python train.py --router_score="sigmoid" --attn_scale=0.194 --parallel_block=false --init_std_qkv=0.0442 --final_lr_fraction=0.05
Below are experts of layer 6 (counted from 0) of a mixture-of-experts language model. Rows are named router (the router's row for the expert), gate (a neuron's input weights, with its number), up (a neuron's input weights, with its number) and show model dimensions 0-127. Each number is 500 + 50 x the weight over its row's rms, rounded and kept within 0 to 999. Numbers have three digits each.
After each expert's rows: "mostly gets" lists some tokens that are sent to it at least half of the time. This comes from a sample of Wikipedia text that the model never trained on.

# expert 45
router:509497461426497446389549418486568519540519558491574517567453476479534582510494488472380576518497471446532506478472487434451471537448569510528459542594536499457531441436519574487624417439475521451494486538514496598407426521575466590449497483470554534569523470612495500562589478539499480483495467545499516543548455478501532616530626544511595432474508470463534495530520561461530472483525
gate0:537439484491535374557400486574540481535587550457519503562551514555496457492463471432446577451430491509506504442518435477459441490474472451481552523595582475509544482521470534480533411427399498533477514478380621569495537462478483425424466540424455630504560491548567452480518463484516480419482581495440541463545405535453547564563542480505418466525514535476512473547499435514473492492476
up0:483536457523543419552438604553542520475525538513538471607573522581483535515560432402458519395438495480531493493519498527402485472447508514503474572587462441422619521492523535442604503490521570534489490448457528554540499467489454566434456482460494587524485480565628504484483495515527475439520537451501478433521385578403520579478582535559467524531514527446418472436511469508551463510521
mostly gets: " Ind", "em", " em", " ind", " inv", " ev"

# expert 58
router:515473540467603454516439461471584466601508572484566509424470458493440500532573482559506585574510495430383458567502475480406434499516422515558548489508535528541498437476461461643506467511497528577491505581435448457475531481577523429481476496548511492547540504473516487543507483582570536465425498534532564452429479515512436581470526424451623530547508530497498473505522440594450546434418
gate0:519607543434379512534524471560602462540546494601587541562502444428443520502493523572420575484547480489531554645562538535444530449546447486477489491488570538578545472514387469509487441504544546543396532626582458477535515448539412508529504519558558470458516514553543421510487444507565508504484551444477531516560449540462455488508542447454544507518481514453493507570451503545495523469432
up0:472528530468463496517478502498524482511481574519537538535521413470488561493491521491466517519512492588481538569573516533412528517545509528483522534424551499577454356499323397448486427490491457532422500605504501438445447581554419509447446517473532523490423463574506514542503582535502402461603506493428556472499512504513519460509423537578609461510405534470519452503516532568552445482445
mostly gets: "stru", " same", "epend", " its", "ven", "ic"

# expert 6
router:472475476514499418461518515495528526488483517491508493481508524503468603575492501452448601523474514496466467536464455512481406526458427494560495530524595621557472482492429532549483476460486395520451579450486489535518473533555485441535379532526513505574431409531487494572515466511516491445484351575454482497550512472583459558450485515587425496534609473577515497486628448498406566490409
gate0:513458473568507468522511544490537487448539549533570515544441492442451450566520542483516597450350507570433482544626495502473516532549476516586447492566514520476544487480466539531524445490541522447479461476361544502489473496526501453485504519491431469531451512599546521633500504569501566488515450503452472452503538556517437617515520433624437526561583496475510461426633498490433529545488
up0:506487445486503406605488523483472555447493527444504500465429582477531482512442442459504590553401473551371500495565488529468476446513442560571445538614503521520507557522435554532526499582531515406395518480347517462532482485513525537477436534519365488544462553552549464470503462535549464494537472467417477492523528582508454618464500517547459516483558453485488528490620490465475496540469
mostly gets: " bec", " un", " dec", " contin", " do", "ceed"

# expert 57
router:528434537353540483452568485475549472531550489413509518523471493376515478527470481521501472434429450499453431556544477405606480506509579433573509572517526504473456455429413498445567452473539485536518520563520440474504480511574441473505421509424509482558492550505598420609578443563554501494473463501545541530531506530434470601500545474601432477512520528512442441493596543475521465521463
gate0:553562476418447502482537480524576519482531542449559447557569486442493508368491526536475548455468528506473497512537438503510565502464474398578481459545570496493513440546513438459506453534507454465489496546544441541517448490498530460509476503426377462663369566566446499566449482493525508466527512535513459492569531554505451495559432532605488437393472484421523504544442528571421514505402
up0:544527465429482466548482564525485498436592529447575457488491502459526455410495576524489522498464553516458519456509417481502484560485536396528477459574513521478527439573531481483535414565602597430470501508583453519511542490377564474549424581460384491569493558486477460475509504463483509429588616480530492563523602510423447521495445574519501474479517500525408461539572541515426446522446
mostly gets: "==", "R", " =\n\n", ".\"", "|---|\n", "|\n"

# expert 25
router:590473542508584520433472514481591515468561475489546508456483495482518554597476441492507547505510573471508537598471515506480429478470538565585531569582515563512513487430581479532566476495435412536515554570428433510440511486566480473474510435448422465532517440578470446584550501537548552398346520596567526460532512501471527558483506489542506429497453511500614487540561597502484508563523
gate0:483497472440450483508457483490493494608544496565522466500424456471531554476459561528460615449527477509534549490402446397480445519486489499556440463396477513590510577408475460454532404516533559438502539517485455515371469531600462424509534463508408480531438506504445534570538469480587544462492596490512600437563594521475498521566540502460452451538481485540481575593469527508459487570522
up0:517460521416624492491493496511478463558523517482482458448464499548547552413470654468448592429586517449519489503440527439464541530477532526528432536513471553536527551509525525556545545516514476416478552502373468518531443470611461424488493595569436446454414506551428509520522452473600533492570580510587497491518477585421516526583468516450504441537514479516489525576464522463584544514519
mostly gets: " but", "aint", "oin", " join", " dis", " pass"

# expert 24
router:541489483512545538532534527499609517535505513443539499502393455478462587522539377491415521409450487440422480519448457485535413615460483451501455633582550553448518449526385559487630526437524445448476466536515507467466445463492529481473545433490508496547467403487537526624577465506511537528473460578500441468496442420479469533532584501532504530476484541469561526547501549503483522445474
gate0:480526495480551536500444514498532470579428515453547515485507476561462440452497371520391495499485496457408342507443462516501449544499508444538468699483538395523513502534396530536510515470506486548495480483521428476499449528437432501377485505454523469565504445576477476511546547485587523468500536575496565456516448510428517503535548575519419471480518548481518472582501492491474587512578
up0:490522536463480515422446582506577502515465508459507504474518473616439488488475435464360466452540498523414505486486421450471480559457570560555482678482518416454477435560402515538528508490593467523465473499542443427502411536520511483399515436512540519551467409517488557507559519417513510511474457462510566407467414461454467477471555617589509496547509511505463511520467498503475518470563
mostly gets: " Per", " San", " Col", "aul", " Har", "aint"

# expert 40
router:528504476414538506451524464466536502564490556451550600468502519543486563460501505572538478497505513412476408455557539440509465476446616387511519509537495463463547395484470506617540479527545511445514555522503599560463445480548570469541517508522492500556479623525497525519566505448604473398405532477468527495527487435504408572556494499423501444551456589514510447498513554549519614433465
gate0:496470467454479424487529579513552550468488490398391498460539500494402507482505509455497519572524472455500531572617502497427440522512499447503495472465600470613531459508494521482491512472460440477465559483437544498551519469523467535487532515539499512549463504472505390600604384518617496476525483452498513459575533424546514538613597521486475456436442480519581483442611512546572531405508
up0:518467539460479548507534625586505525497524484471459535435561532590498532497455506579460535562511476404505569444523555465469538516476496508495536492461534468545451505442565582478438484573479496506454423547469505471477471447489456500482541479598540553665486521487570372619494486464569552502493440471512544561565561452499530478576527557499504490489400528518550552427538486450531555360536
mostly gets: "ary", "ired", "ious", " York", "ment", "ball"